{"hidden_size": 256, "d_shared_expert": 0, "balance_loss": 0.000443, "optimizer": "adamw"}
Below are experts of layer 2 (counted from 0) of a mixture-of-experts language model. Rows are named router (the router's row for the expert), up (a neuron's input weights, with its number) and show model dimensions 0-255. Each number is 128 + 32 x the weight over its row's rms, rounded and kept within 0 to 255. Numbers have three digits each.
Before each expert's rows: "mostly gets" lists some tokens that are sent to it at least half of the time. This comes from a sample of Wikipedia text that the model never trained on.

# expert 17
mostly gets: " 1989", " 16", " 24", " 1991", " September", " 8"
router:096125125067130129093194122104131116133121135087124043141108123140167167157137156146141154074141180149145136164005122113093079140138089133102092142097117121101081106122144108127126152095176077127124133096187140060126149088077194155092096170113121091100140122114076147042087121111095124146138109132097126142096115154175139119121114182103092093134120112106167158102167110143103164103182162110153134135128099094165142192159145178140140105104153105135115091171218113169143057195165109108118114139114116123133089169169171153162182143110131061088098206131173119159150139099123091149148194124161108128140146136115127165108106113072160099156103120051159109150162115090110064120133164148161131110126102160159107119156107161067140151113135124093160141134077128163130113146060117
up0:140083173146140093138142125076117153137149061087104106123148126165138106095117174142164105073181187121163147136112129132150059110136099106079147196175122127127092041159105098178162169146121098086113167152141120147118098112106145137114168098189071098123116141122099120108145104167187145099154147126072145152092107148130178139127141144108146123153145179139142112125089142172107111072082107097101150164142099030157171198104114105106100203108149122133124119163124139112120125168173120131090154125114120166144096169137084117177130118047160083101074083118100110178094121087151089146169102131091143088139159205113131167102124061119125118175131146114174157137170093136142080149124150125111115123085189115107142087113108159042167122105142141136200165168120105131197099122100107
up1:087115162095086166165183119146110116149123089111078114124114124136148111087087154135121178136135176130166136133127122137120078111136167191086072099186111137053106080129139103132119204150123133105101057094077150080123146139106212167117069129144100147126120139117061108101120180106070103124154121137077168129124162112163135115112089164133146171127121128108173122075155153158160130075116190157100102054137079113139151158146180112133161099085161083144092153131159166161153148193103118123096102161125115110204108187122106146151169109110102097108158125134132148158071155107160093129134140157123143083137128182127056183115061071090196095129107155123073104141132138105125130128135136115123125140092134148166120137110191149127215106062168089070164095128102113133149084152121103
up2:080108130054127124144218096101131131190120128086081143174107095114110127179086129121111155122109159165134154131113153151110116155083146128052102150147119178120107119163192116167081188163137102153081078072120139125164148105114152112160094144142145105114096092088143135081077139120126163143081131189126161115152152145154130125115097167102083101153175128136165150107120156137119120074130154125122119101194133067141202138075170158124164146130121059155087150088165159119087052201124100142101153163097102104114114173124113114157148148083138154136157152120131171174117136116139057131089123099122188064139137113081130131161145109103124102115076209142090183121102127030161084094137134136138148134135139115148147153180142137089162078065149095097099144158098114119122072141096088
up3:116124121099113134169227134158148132115145123122061101142137129088123153147061146158123188161112142137129146140133114110154116107134149211134143118161089174075107115121150116117134159167117094127081101045131117142199078091143136145130113141119144162128140093088138132130058192159137121133170099203093179161195140195133128135134062139115171124125149151168150231115144122152145114124142126116116062097145135094121147138146137141104224189135109095150094154101126158135150115179104136108171124120090157045152133131132109139123130116114130094066136185168128188142097159130130054145118097046141126082109134208162093156150139090118144143162105127149076155144142128112125020110183128090130100159137131136118126120153137132118114071102130121116095135142107127148145065161093142
up4:117124167095139157145124163182126031125121123156113120142129122127118117082075160113136173143072124149116194162108111159119046143133100124118116094143157130113076091176081118176114098153120110071188091137150160102094151114107148152073080140139149146195216106062099133089080154119096126175099128112115148170113137169108175130132098118128145071116069135123175137156170094111089130152085175128145149110171140106091154144150110109149141136141149065128072139153141168090161147115136208150065133152156150157135147167098138094103091147105133131084133130090153137188089161135150116131144059107085167146160139141165120127146138189074115192107151169080146161156113127150097141113111150159148129044149073116160172200070165145113136087103154084133132123190154079129103126151138100
up5:116105132125085116126164112100134097164135086117078035147135130127109130089114127139100132126149170135121145126069105116121131078150135139040077127116044158118068106130190121166126134144095093110090134114148074098188160122097137181144101137172138107112127092149078189154134128038104127133115089160108124155115117145135110107100090166132118043143140116232128190084107170168149055076134095108083057105150107104135145121095179162155205119084155067173126143087128114162108118118105121109101125135093109129142158145111119156201116156062112110084135113129125175110067127149150107154120137109161129119137100139098111161135104064165155101148090105069114165107134144115168092102188183105169148126145122082115144134116146125106156116073125127073139072146105101129090128104082131
up6:062128140087097145135255126116118094137170070162044093121145115128117122129101112164131083146118182152165155131089097101110111090104152147088128133139129156149122109121177125121145108158156158146088136103127139087191132106119186162074104137119138149076198148096091117148114184122167140134121105100115154137101087150150122142093072204101132112177119155106182140132133123136102088129089152149120101098151136146101194146111185138110179153133143111129076165083184163179138124139120112130143093150093121115161111163129047187142183124081120138124139105115141126110109145127206098168111134102143114068145122133134101106121138089141158150124110119108012159105124098131178116132125128104085174152153068153112105100133133098137113102108132091048111141125096158096197123158126093
up7:114124196113114084124110151126125117091095131129112089143191167093092154103124214114081126134141160144123176163075171157125157149143150120124029117141077164133086119131099135130148131079157097125143148123145103083140162077145191118134131173123163087115149126143076151077133093170080094132097130139135110112111096152103080132127107170173089139222104124144138140121156110121099087071117175224166101148156113103112117180168123121107148078138135111158086124055135174110090132174126181118136110125163100161197166169110142113157127081134107089084114144138158124104104137121159125100173086156106109141182156151097117153087135096069113181058147169125160117118110131126066115121112111069142163099136128177138168177166178131168154125119160096155082099039113190110142136100140125
up8:154130127060128208199136121105147132106081099080132097110117144107143133076119169158157096121118128141104160120144158104176143168122165163112084143120104113109106082116204101125071178113076104181116136106155126157133109106124200173126039143120085178118121141141149175185116163205194125140143113176140158160134124122183131117132115162202156152183090131124084126145174091179161118096126167127140121112140149121100121130117147136123152123127106119147123099152135139147147152138105077119110136118092099155117135169144075107176106094116113108106151155076172199107072090117087089145089119164102133126072079140150147198150184088093149152136111125209031090100135132143143113042121158130111094098132148111115143126126193149179083122085131163111096113143066097145091144153113162
up9:129082074143120129148139149080072098160122068102062121209105106118101178132098116106154119135106151156101114148124110100079094124067091188144072127116039161048141128104131157099136141225163057118151120097109157142162086181082134117161089134104156091137066082144170101151131114145084112187055140120103133122126181104092102064110106101097120140100140128134166133139115160138146111118076172163135139065073163134107146159092123123077184057144178170120138113140140069144102141117101120117071145179149097147148156142119126158118160147126106120172121091129184128159155174150137109144137126150165127149197112150120094127189170118158058119151185138086134144115062141136134104137113121101139087155205070157127125137102154100172143094098138116155120127110119129140123113138090119
up10:091113115126135148172137101085128130213168112090117153153138101133143146132121176108099067097077157126088121082088148113084105188109120163126113102154137131066097107118137154117167121128115096075142120068093197046128151127160128130120075170154152134126099153089160161075101096190091139143112159122075113152113136142112097117116070106114118137102155104127132119131115178131106123114159214139094163100107130155077110102131113136136142131128161134132105079149142083148095103121187092117128181180117096130097158156183072161139102141097153132132104195138152147186156131159142032154191132141160122101132159180128088169147136155111116158187104138147158150099167128139059101171109191171116093116109071127092140125162158126085087152017157095096094158102157076130126112176087112
up11:083116153097131100153245139118132119083152106114122090158117194073151101087115159140128167118063135170127151148086117161159147130121072132063060126145135155110114112137172076132083159102146106139112128150161136054134155092079194139104131157162124115138126108060116097093143150139144178142133136133090168160165156122122201165076117180141106089126139119115130180120161131151088117100125183207119081098168186105115186159130164137098127121135115114131107150105146130204146119161127148209136107136089110134139111128100129139211120121131108122098109108109112141149079174146155045162135123140128175097116093175155140223164089071118135103117081168090074147139105143060114106112161169109123135132125102127152153142163136102122129145104149148040100095108102124124139132131068124
up12:158115159125130131106121087125118183186206095133135166131154126124136090170118101111137163061092163154161143102086172126131118118140102174128120131161045112142140139167211102117131096145085137142119128180137134132138107159147117130125093142091136104105147102166157127122126142132114123173154111148097146061174127104169108101080118217166175113129108112151132080098144133144171078128070108140119131158156132112156097129141138128153151169084135161157143150139129140148065141174151117139145133098092146101076110131127107127149211076134116147082093058063143189168081189111137090142159174052152100119102108141120113145122151153047188089126020164155077172135124137134156103145117186170122181100151159150152176134098164116106139121094114105112169098063085109112195139134093088
up13:122118160092129160097135155168152177140209105130133115103205131063150138135116164111163097089125166127110117180128074102145109144156080148096136091126154099129121130140119081112133106175142088133109082133127094117127149126110113095145149166162123139181161097056135112110122079162138124171117171120079126210119165195152163189149063145131116077159194172154190155134129115139168109121090198125124135092156117083150163123086111152081127139096070138115145214098145164101090088154139113162134116123120153099178119196104110157141143137076103134153150111119088125193109189122198121124112111126113157117136152159063118151138154068055152081150118174125179111150122110106151134109096141127091112092123148092160127127085103135134163161124095158046187112142079124097142129118091049
up14:108108101122036147146195083115110141156193135118108139122158176062139155142133155199127161118115141149114150152103144122085131107136100147099105119161123149062152103124133100177101130173114105140064095095157128056182140093097120186162035152173113084118125137103124135130136148112147154148164133148126170126115149125152185106137121168116152085143168108177123170081143089139130047054139126124161097088116135077161190130078124112090206166059138126166087112105149148130158131123136117132160146142140134104124133103129158155163140194097123113106122156087119178155101179124103097129105181102115186065119161153141063165171098106165115123195123154151092149175135095113157129124140159090145117138121080100091126141110135139102189112038132164068139081138112079132110143168091144
up15:112151111152107135169143061192039135102205102135128105134149126132129141190130123123134144155118093135132138161096103127071140075142143175123093199114134135148160142141174124112105161105087213175153160133165118095122050133156091117176127108103125120110114133103113211087135116093175082137121114179103145092140165172075088158089126180134176096121112058155166141133156142160150094106101118074148124175091103103191128089140162099123147114144141169134110106174086150112164081162131144088126117160095148104176153147147100146212146070117180074098092084072108141166078146141158098098121119124197118083117149199089145126106096098105130127139056153077117139123125146081160081170120138110140118120096109172117087128196147114098125178134167148123147129136114123149150167122108098
up16:117150133093128117126191168118144134085134101115130066176169100088127144154089140110134119135153143174153161123131102114125086156113127169097103121180078158071104107134185073188115149168114131213090147116118144096161134077101101159116082114144103094127128148055134097117117159103084181181148057129095181162093130122151153122128112149101157145095108116126115198122131187124164120103131116122123122102114118098158121132040186146095163120107125095151097143124154118186114086171133147185122198169100066136138134146084146115133164163062099143105145183154151212223105140159160080154100139111182140066105141153108113134168104112074126096130098205127118150118164112104163096126184112091148134129138103135132128125120149151058119101078131126077153059110136174156141106180127121
up17:076143098079112163106183080141137109160136137129144131083181102142135123139097159160076165130094140151168154183022101158137135154080124109172125175164111156066209085118107125127120128160150093163126125086089151097141117079090147100107121143191167167046108113091124118126086100203093120170101117130097131153125124132126144173162125154114121148115066114153212150157087120120095087096078152088194168115174154092117114133112127092165132107024118081138130111099124094135110070164115134185102139165117166139172138121157133121132154094120130130093110100127127123110118160085109084120096132153135184128124146097122135124121130091148090132130133170153132120080089132143131102130153140120140215140099128116123217096157148122108112132098086079110165155188074138120046112160181097
up18:075087174094125104114153124128115078076070122089055079131159147119125165139135181101108162141128173159144155199116150174189109139135121141149091130151120165117095106127087135176167159109149151112138158138095116114130183091099161132104108149142160126113142146066103108113095092156063116117106106116080153113112095080100156152136153126134140167098086107076179187137127147119093172083092109094189111112186149138097139191147119172140130100074128106190105109101181155138068130162111199120134140085126108178182085156067149158114112096132170089112154140129102101142106122126043095123141154119186157126166157167144148144173105151100091154100180118179129130098133129116064051183135117097134109134085121145102181154097169120136129176108187134083087110092141197168092114154150138
up19:136135113101123126106138135150117154072162134112115102088218177150086146152173169118083162127144153141142153160154163188103139138160121181111069120096096124175118111196158117169113100132109116156126133107155097087130120107158111097179149162167093080108147144145086208194156137125185091135198148101137117119054142136145117117186118128079156186111107122154110143069165140136145080121154113142115113157105122090120071144088140199126127110138130145154148126126171118127148117140137130089129116146100146058185162159108138153140153192142078128098070133153102107104123134106186145081157165106178088096119155189105101187181163163130096113091152083115096133121150109099139080098138088091101127107130103174119105212056208077180114163098167147117089102101161101106085093128118149
up20:097151143116089142204208132127108121147110106118131098178115150108165121104056149154057140106086156158182175139102128098152164143096151111101069092149083194150120096116191121152120159160101104098114081098172173057193125129109168145101114108158179150126126079089099130104102158082108149164162119148118190145165161132172135127098092183106135067168132111152144144100104161130118129105105109166133115096140103096148130161156178092099201065125151037149121150100172112140131063175127097129145125121091099156156065112118126113176126104065171107099159130115158183139108159117153065192098128102136142083109119107087111173181103154101123112124131152101091150159145127069139082080133132140141169086118146097148122147115108077086184112104145106072122108140098104127135141149084085
up21:162129115125142169187161104112138074144149094117073092143134128114121116100098138126093111097134124125164144120096135118137093101139141131080065077145123159112112106123153121146085215159111169115148022117145126080131107085136171192134111104146135128155136082072142120098109156142131138173174129115080189107107149180158136135095088153122156096171124109137178114084159133120106106064114145207116121062118166048159138171087161157134240049100150087146133117143127145138097110137089125140121172165095114105126108156056200148176208125088116062117130132108181133148083174133168100175114121112145132120137120140123109179140105108085142088151111119129072105140123135085134053142136136078128152089158112137146176142178096132151138105114129118106135048147085127158144118135130097
up22:074085133103103141152246121123092136102158129150085103149120113140147138069119154159112178126130189138160117193111135166144117155139134128123131084107106153072126113157167097161134139183164106136065098136123122093156137114115166163126101113084166094138130119118166104103108131056104131151134155122115135098091071131156163170099116165116209153101111104129200156105128086149107114066128161148124090109154126117178157196107140112150226137070114124160138086079191125121154084177094199145135133129091124109118124171109144125146139156075131095114136154115127183134089123105130107142152143174159072089078099136046104146121085134129158099174106122136125135131209213128168083137167150112125075086134128126140122133108147124070158047140177138094089130102102156109123102166146100
up23:035110093082143124164248135089110047174136130095147085150177117134129108118125162117095150121129093142123155170074161141111135164084155071047085125140063142148145099145185073160087136203142156147096138125150130077129075127118126111098112154137130093110153089060138123152110136094108215133185113168114178191145107139167134089128149116064198094144118097179103163098129199120132068106134118119143144139099124085175108127059154104092167132150172095141147152133127109108171063132156138183114158149121107137154118101119100106137160140113120149159115170089150106096119128145109099143139133149140099136142105145168115132152125140168080077141136147098131126147183162101144086109129111160164140047150145177122108128105138085125142109124103091095116076131076097097123141180101117
up24:101109155148129082106132138160077112093128135122110083124112153137081071096161071130021092114123128158142117165158050156100127092119127103069101131191122148122072153150109154206110143106083103156116102139116150142155195133131209123115144106151135108140122099069069136091129182132086130168087133194155130147074155133165165118127109113144164125166064122122132161114111100177116127084140125176106102134127157145153148174148140144151103098150132130173020092136168153161103147146055165115148138141123123135125104138078100116154110169120152132110156081130151163132144101182171163132151095140118089136160075139109111163169071136164109185120031153121121118139168162122184118101125111103110108151092108161179142137118068132116143095147105096072102107081136195084110125115159066
up25:107097127111144107121121126096121073112188133175045097150161135134099137141115134124094115136122099150129109073144091106129119134114155158057106132166117171109172129106131125145105124166150185148118024150173136091107145089074207159153145148078094093112098066166118058165132138085128119141101168129141104141120181167125059131069132190119101136190138143099144148040128132140158126060149126197113109076135093171178184126074133186134190123125172138120090119138153131182142146139132111183207102126135101092148144162101159135140117175125110117141115124159159143140115154132118142182118144120150124151111071117146087139140101134149112067120089158121123128124129166127086122127043103157133137153175128141143116197131069056172104103121110119040079125121158149140151130137137166
up26:186145185051156146117176159100134146121151143116176137102055085134165187092107176133175146107093090101173155132036100070132098157110148115114128163124148104127119124054130111135145135125130077092161104120141159085098150131136112153112117094102082152170111125157113175101149130172097154130112147103116172202124120146174147190031130193110109097119137139144160143180112125081105151101107181157146140138113108043073131130123202130126159169112131125122120093151130072173235127149161118149113163130117086170146078155143136072161134151113143105130127152130186101111137100080125124153130165109052123130124098095117132171120090107083163154155097077099126130121129126174077093134145146142140081093145051102146130090119113142158122172094189098117116142190140094121131111115127125
up27:130126134024132171155132091103107131083110098157082144100093112060113188124183108133131133097122125172137104201127113123157102163140124129134130128193147141155168147099188113165163111114085097151112056104088108114156112091137134119138113077096161089112091106095128129121132163145088105133121119155155125139144131143184205136131138133079132131152038085084099158086140144132087082105051193157109071113108090159160140068101126161093119096153148104148104115164137098181127089163093115107119147154082143167118147133127095197158064105181145118138157125074172173092132212102164118114120158119169129130125160140153103152157117104151145084108120157125113170125225140097162106189095094134134085163143174137167129145134151074113161089109147155106066127145092172142141098130170161
up28:168130074117084149114125176110128123116176130082130049130104113195120131151100165130084171189140131100137164122150111058127153103111152157122142102141133104097131147120120125138135137196125110114099088168129172114137186091119154185057143141158172132155107075122094111099110181155135141160162149096108114143055109132145131122070090128102152114160164161119122135159163090203124139114160163184178138076156111088090188140086188134104151129142075112218083115134123129147185141185090155108130212128137118097136137164077130104174138117101138128143123134089193117102135132111192144186087134146075087124095139130141181118145110092136154162171160131107105154170102120141125077052092126031195134123136122098173127130149154095136171117075143126134106072164164159122126123137109108
up29:096134076096109139137152109116089165147143107140152147153224064122133170120148155127074126136116138092087127144069129131094115083101068166166115137081117162153188114103140099136101142118148153103118123108145111064106076116143175085129115124128120135037128123089135171150072083127109120146106130085109152125113165141131167087145126184148133063136130171108167157127101168195116128105134146156118157115150158174111161123156162101176145111090162129160111171079125058094145108182090119122177137109104112149139149117165126087121204091149124161155066162106144144098110091171140019205159109154194128102165132177102121130181106093086091128172094127074132089168082141130105132156121151145133166134159104115123141106104138158084150121149172045177198140134141135121198135122136126
up30:155140189120144156162154084177153082128128165114112120077188116119134180128146120137143156130102126099141112109121080095083107090148121094105053110105111243171130149140164115121093113122122130074140111153145111113129156044190120158149137126114119117126113081121086184165103119105141154202170187155130130132147115158101104118100145166155170138116171121110135143103120198156121148115100133125060134126202108117121116148179096070106146123140113115171102136078137155102163119143216142141158097101059139124154104125116137095135145142109091134182172129093107138096103102097124120157134133051143121134176137120143114078156092124110083096158100172101100104130135189069085139168136106125131144143126122169142078188084157111048120147123125010100163163151156156175083171148090137
up31:137136103075112176115163163169104117155114139124164076137103082175156173179106140159140155106131083099180146117063125155209079141169141074115136174140106141123121071101213102196142155132149121080084106159158148110155131116162169123047101090115134108061171108162089193095086130116140119112141134084088111166148164077121134131131123149102090103126113144195152144133126156107107109132126106161123138142158153099044155196141148085106125114167137073149166137138113075065210041131170172093172125126087092089096104107132104079227131148120173155133118128170147120127147121119133129111174067108142153124105174144074185141109113131108107123182135126096122140090125100090090068135136162128122155123146112131125136137129108139132104178120138137141146134107156076173164099125113167
up32:109105050102150115125161128139139109134077146072148106095134119141081134156159104078069159082122141170194145189119123118109153160134074107125106132149038117123132127137152111117148111147148073120175135091124180125111091155077159080118127161181145106094127127115113147131148131117115152151193141125096141165077109132155140140186138110103160115123116089180163148089057148194084018141128146166151110117147177085101106143067093201163146115134152150154138148132191120102152108131163152186148196162107141126130170102118109198105148113114162140151120192107134142129119115104140142109134125139141104117129091165133127133172205101141092178118137082177133158116108123090141135048120102066142112128127085172152155140111205086149068090122109094118093101120153131101046120182127157
up33:070150115103135161234131118125094132143112065135091119106133126126171148132126154241100168097113188113174140124092103115094057103109143096134059127138113102091172086143198052159103155197130137122133116100086146085174120127082158164137080163123097124146126135100179150102067122147107120128176148157141146110129145130123109142119097172124156099150135110169116163107131163160124128128102225138129155032134105099145151159162177147143126138102108143162121102125152143124100081186201112149130127129096084135119131160169135231158134139095083128075151106109154171172061143119100083127110111080139122110087143147155134180151113109135126127135117133107110172158144104104134098098164144077106116156173104102115094140121168120118104136086140114098098043148121118186182093116120135
up34:051130109113110161255169115158119123123175085157086085157137178151157075095113095135110151134122116206117175183069138134085119080067123138079088143145097105059158090130139081141081151196136149192071112094118111101150142109093160165155080176128117118130117119081126144081103141101111135152150079155094171157111146150185180137114140143126144130168158159109152149132132168144118111113122128149116096094108123177151140181038138150078141134087139092127080140092154153161129086217152144149143186120089057125128160150127110158190163165071140100104176168121171156173101138110148096205101123128133136086137138163137099159156127092134098089111126119094120147160116145115132142120150165112129097143137097121107148122129120102137120100089128110080122108179118084203126143135118113
up35:071125176084108106177194136098091078144131103110068147159132129072136123146113136112058180147105145175175092136113130139130099113137105207071086122120091168114113075143188118140095184151076123150095099134151146065189175130102158153150054109126137177108101109071114150093108106125102163134148152127101124128143110140151123142121117223098131074137112127142127159099144149148164071081110163119142086080117101122130132183078153147165187146059143120191133141102169136099206107169123156110180114129095109083163106197134151141152138099101088141103113156109164162198092118151133098170121105139137170107144151143130138155157116090105142056139100176146125156129106100046122063140137140156140101127208122089158143163135123098094115130101142151066091100138134119143123138172123120
up36:089145106134143162137131189195138089116146105080123114113164161120111127100107156091140135156143154126092174104135165099156095153168136182107145103125135127072113108141215084151105135171112176103086096143141097108121174168158160126120089170121145085110155090064191132094073143158170146108191127126139151175095112146104113114151120167143166080089123096087123145126154191140160130127178103167133118134128120097096109142099161121103118156149112082090116106143150116135129049147168118112134148082113082155115160220114128098096100125087088132141120118111138135130136141090131107150115093079112104100140090144201100135149161141125173139140154191116160156148162171139102136044196146124162113173167069161129130192117103115088114198109061101095076158115070138105145160121039048
up37:084151087089144142129143122154143070132158109142081144148128201123094167104107121134151107182080176149138147157161080097129162113115108152164140088221147158092090165126128085152154106149100093122057107116053123086170173160163127136119131085109146124163176115147127143059088120111129107097166127120123115151150092155159170161132102103153160161141129157105101099137166149124210141111170114155158110030060089109160137160130157206116109117155109112163108131151140088179146079157106173126135181175119097170155132143124119171117167132130111108168179182083139171146114182147110138182142081129067158076103119080134111130118108098120138173112093132112053144153131107089077128126143126111129068145094042100107120150126082055110147139088149167117140071113161141123136113166142100
up38:093112108126135130135167105147134151137126055084077142139106161138182101130080164179163113100073181147205132118140095120134106141143136099074070119155110127040151095139144072166091111149092131150101129071156125089189118119097177162101051194118129154093177102093121109130101146112126122173146126143087167147096172161130136141118084197135147090121101144130153126086188166181122109147123133124157040092180110122098164106116177159102178105116122092189082123066202127138142075123144138140118220072083085101146103136143065127098126140083127135095142142133111191135158154117130092148127141146178149048133134166089095147163131085105117105146122128126119163168136172082116113132152154111149095144151079114128110116078139160085180116111116147071141132155113137143141085148148118
up39:102166153096085077131135152151136114078141098139127118117147145108103167065081162096130135138128143161147176133118106115151129140170112184070068146120129176153087123138128121130162098120129062053059151068138075055117164114112158186172124132148111156151115133150123124065128073136126193147126199157122197117098134153130112101150151222160133155112143126075153143146173104118131129108115101148157138109173102122129096136171096109173120105053119150120067104114157208109102138164124160121153115076144085148124109158153142100176171145101153098101139139155128116110139096118098133167163163161133150149091130149135149229122109141054104138104135126181148123142097171121115115102151145107151123123119108161118152163117081108139088140016216093103092099097154191149110101154097145
up40:155049117122054183142155142098085131140102075122125129097195096156082087106196123102126145144116143154103126137095149173131123129153104095145065116160102091137127126119104146156093136102162163187126138178121109053093123078127169080127094118131130091075170073136120109156080124095166111110182035089132142144059135157074146094126100121095141093164050139093140177103161156174144092149145127183133139110102147155117153170112102076183137103145191072115113123110113076120146114126144063123187127154146103111129149180141102115146150153136145187140113163098106102128124194150116061131146067140161141175116163103140139100184119137133095144131053112127169135153121152134138096154124195128173182119103071162134139064152182169127148157166130137101144160139077118109131143141105124
up41:117126133103109143196163078109138118113152118197103075127132171092073086157138149166095124148139144121198125154064077123092117139152148136123079086178115131099113120110160091186123153150127108122105123131125134094126119135113183121093079099147115149102137096089114142134106156130109156134125126172099131157100180144150116135113123153122143096142132101123146156120125145150039081087125118152085113102125141062094148118116162145130222132103095109158124130106212084106146099191136108141111170132119125121168084139164095211129146147084157112122148099100126139118067209155183126149140172110144141105074118197179055151132128116118142113168118167135106151136143111056092044076158135130162131123145104157117145114089155135110229146053181165078157127174127132183101077151091095
up42:114040083093112134139151156111082126126131094146142128117134115140157180147090160133099155099134091154140127191157136142161158154136168098132121100158082117084154099137106133144067114154167089171131133093063197133148166108067136081141026157193147125130110112116060078133072164174089075165104051099104141182109074106154184114134136108092109161106148119113173137143169138149098127075113177152159082065100160150120189169079134242189150088137142128166126151098143107106130088118125215075119157195137154129133127124108091101113109134103158071124097184164125113139163110130125105083117131144118113141159143134063157129141139137171127137134157146166106114085128112119129121100103146108118109109099135135131166123151156104132152132112122124137179145150131191144129062152108186
up43:111123120071088195145153106110146129153155131125099079118159159146161103053130147219120103099089178177146058112132135117129132158142170128084137152143113125099122134112161077136111190139123103137120106106110133114149146100125146120125042113153114150093161186126132113121112186151128128124157085159107183122144166093133121176113093165117148133178075123155159178040145153118167142093083121111171089094133126124087125205124190161126212184123132104138106107106125124182176099190114171154127145122102139112158118185151137168141127181109076106092115183137116155162044147111165082139117125113154153066128148107090141235135116087133115065189127125143100133129124137095147095083195162126144106139110065146157181137127127152110153091066127161076106118128094126128122142119128125
up44:094092122060085105123132071137136164153129112132124138107093187088156114082146168131178146099151143150120172150102108104172166191126081111074128168128101105115126081103134070143122060124092154113103178108124084078152191139166171154077071075108095085174072104131131133094123101150140133105163148142071175184120113146174163040103114200156139158102131109122170157123186101147067105080083139145111138150140148068165166166134098098105143136117157105145113143113133143146143089131168149144179145131048085171151085184171123115177126089113113154137130181113118089158102074084157111146178107121147165153110111068167156170107124133128131136113103134140117177161101161148122101109164196117127061134130122140106176107126104110078109139070165093166131128126143167128137096161098083
up45:093099153086084132151165124093089148119092133126095073156145157100058115096158123152156112131086148160133113152072131100155112156150086129036087130146101178086077054116136147176112161130135176173082103147131110117169075104131163155137094141100119067105134101104156171158078180120153088114156152119145188171124119184173114187114111181115136120172153100157119150157137110159063073112131142146138113119114125069156104158079053107072108154117134122140099134080163110123135115120121179098137140130110144174159181147097118148151124151074094096109116061136145149209121171077172098152155057106109179136157098147133081112130104085160162130160154138132062179114151103121115078115108147058115121178108108123100182144081165127101142123099110114132121114164093127159132101212136107
up46:073126115121076166136117143169115130081136134105135096101158106132097130118107137160094100121126196128131137126124098129096164157101094152135108133137054151097124125116149127172138116103142134121159124160127120065109152148146142092136105152161128126154138136163099157124138117115142134152177178228120129109066072134158115160104130164045183095138146115166135128157135150127128041079131125083110134175120177109184132156096108139119115179107105089178078082131120134134110121166144137128212113141159112117212092152120142113147161115115065109100088132160088123175083161131194097119162150152114235088115126180125159146100154106086127164062083170101149105117109195129166132075187129052098138145097125108185159157126093101179096153101140122038169127124111133141133126082065103
up47:078121128040071137136145158150098115188118065132074110163166098161095169125098129123134112150124168123182178134116117105088079112146161122119067126150131156063139109131185029132107150148171122084067163081130135103169149139104127113159096149189139144135150087095131127075065239126107114122093124182135158143118147147112117128095121162128146119189175113171181141091124197145128123108141146125118104118096122049123113134124151130114153075131138059139117080087148140127124138162137120155114119135088111106163115135103140155141150125123144137114078168121174174139063120145173050141086127131188128031130133125135110180174121132065148084165118157124073159124122123103185133091147246112159119162102114121139126152138119135131143117084092138116142129104129100131142136163116123
up48:075029136121114150123157112177087096111081089120106132134092114159082122160129143108154183148117191125117198195153086141067105098131155178084125109170143150084101096151116160143132098124142132141121119146109106102119146061121158111146060125109066148166126085137126060100116144138141138151200088131147122097104124110117087101122136116072106133174112142170100178111126174117117178082147201154131039153099107157147166165113141128153132130151163099149130122131164064214126110122148139096094139132133093073141070167076100075115148153067087109111113168175126082132149196140107121156090132114133125149109157119129129158127170100089095102121099180175108093102138155109111088137125117135160126074188137177097090168156110059182127144139160163073137128109082157113136156180140116
up49:156092090086088152135159096139140156167193095126080118150101123104133112139116121076198184085076107177179144150074120117147100153140088088109170114098133111129065159140100100140143089147133079128117152137100108185134186109158153123150143087113176127124154148105076187105103167139146086165132131147089145144133092129171087174110135153070119123102165109122140106157117091163115124154147130113120133110089109155122129111099146075146195135119132121082082129160115153175098087136202129137112168196107157156090148152160116158134121195145151098117145146097213144177067111111098026131179081053099174092141150123147082104099117104169106110131106182163107192082177099106139095164161182121144099165074155083180133107140118182136149124104178093132120152143091134131115138176115152
up50:102146168127094129129162151074083131144136108091115112184158207134116179132122120127112165126077128160155134099179150126063054071158141150077175179167093174154174120167122128152124142116078123085074092152128153105107111138132103148113104140130099106151102092116118085129103150053110181178086122145121153180133167111177085127114097158068168085103161125121151077105170123120179070119081120180064117167124155142106078103083088107113145107115140151148097098107139155123113161169141163086155130094126090139099135167126129131160105137079163154105111089127100184199144166173153112120104077140123097127085158146132122151146172140057158134158133198092179144169114139069114072148139134145167134135167124088156110178133116120168157143078079127100115140088147133213160130078074094
up51:099140128147075135110155131108159070164130090082128143151102162140117131112191171111152111042094195206095159158128136105153149112106126139080075111122134146043144162142093122104139159135136092134115115130120120144155133107159157140154104115145067169139136150134165098140101125159063122095110142106130200157142086143133122102134134233117192123159183154115128143119116137192084123100129150209101095130121119074179141157144116137165138129128176150150062139075155166124158148133094149079111116170102131109147047155107111150135183103148164135129131162086090141134092150130197052104143167219108166139122147076109075253128116136094143087131110154169126126110099089122096130075137100105133123095123125160104135125144158170131102135122117076124141124084129139096100110151142087
up52:074114128089119160133179143115151078172100131065047077130119153064165101111110164170129154081100162126180118131104108125141084115098101173094109068168059156076095104114102105164121172221165109144129090126109139067164133108113158181135135116100131141111130099118176108072143150145025135107102144081137159160116137143089110109133107155154145087107123129144132145087133149164137083129130108151118120100166148077126114140128128105127183148108140122092143125121197124203096138190089108142130146175123129101136117145140089154174183130115135089139132103133123155168100141101119123137113058118137164094117149131141077164157054113144106136186148175159052137195141102034074037144183170117131137093148107167126168121126137121101140094097140128109098148102150123081152102129104107
up53:092110122056106138160153135162119133068163140151121116159132144117176103072112127194123160142105150170182135111087074110153128116171183138091146134159076111106137100126155090103154104161114124099093121157176120114146135126144163138182089124127064157178156159124163163123127148187130164136120124088102135143128123214124177106123129071135157071104096130126172200070147122154136102071138088174113091088173116087193140146146190141149164155109158090119130137083169140147154048181100153134131132145049052134166125203117076114176141152111108120104157150146139154162113137112141105186134114149156112086133130151126063147182162122094101092158145149160075132185112105127093102132137191136153109090157130123139125147120095104091155106109217059125126141096089117147158101178143087
up54:155178094162123189130142156175136116060105176113113099076119165122117132088149138109193162165128162139181196167122134083096097073147067145120133064198157118155074130155122139166129183146115114141100155131084159151110164118131125105100127104183071101143127103118107129083066182143123118131146135128146119114157169112126127136129114121099205138083103117135131131166126090148099194159085129176189061158106100107144132123142151162082139141099119151191088164118192110123190117122103131166100120117134100142091168131067136111115147149050122146117145128078159148203071103080125140210138041125094148093128108120135114127136111123116165150164150124139131112176178060133125019112111138121181130120153129142146124173103068151129138119106127103135101121133112096101132098171083101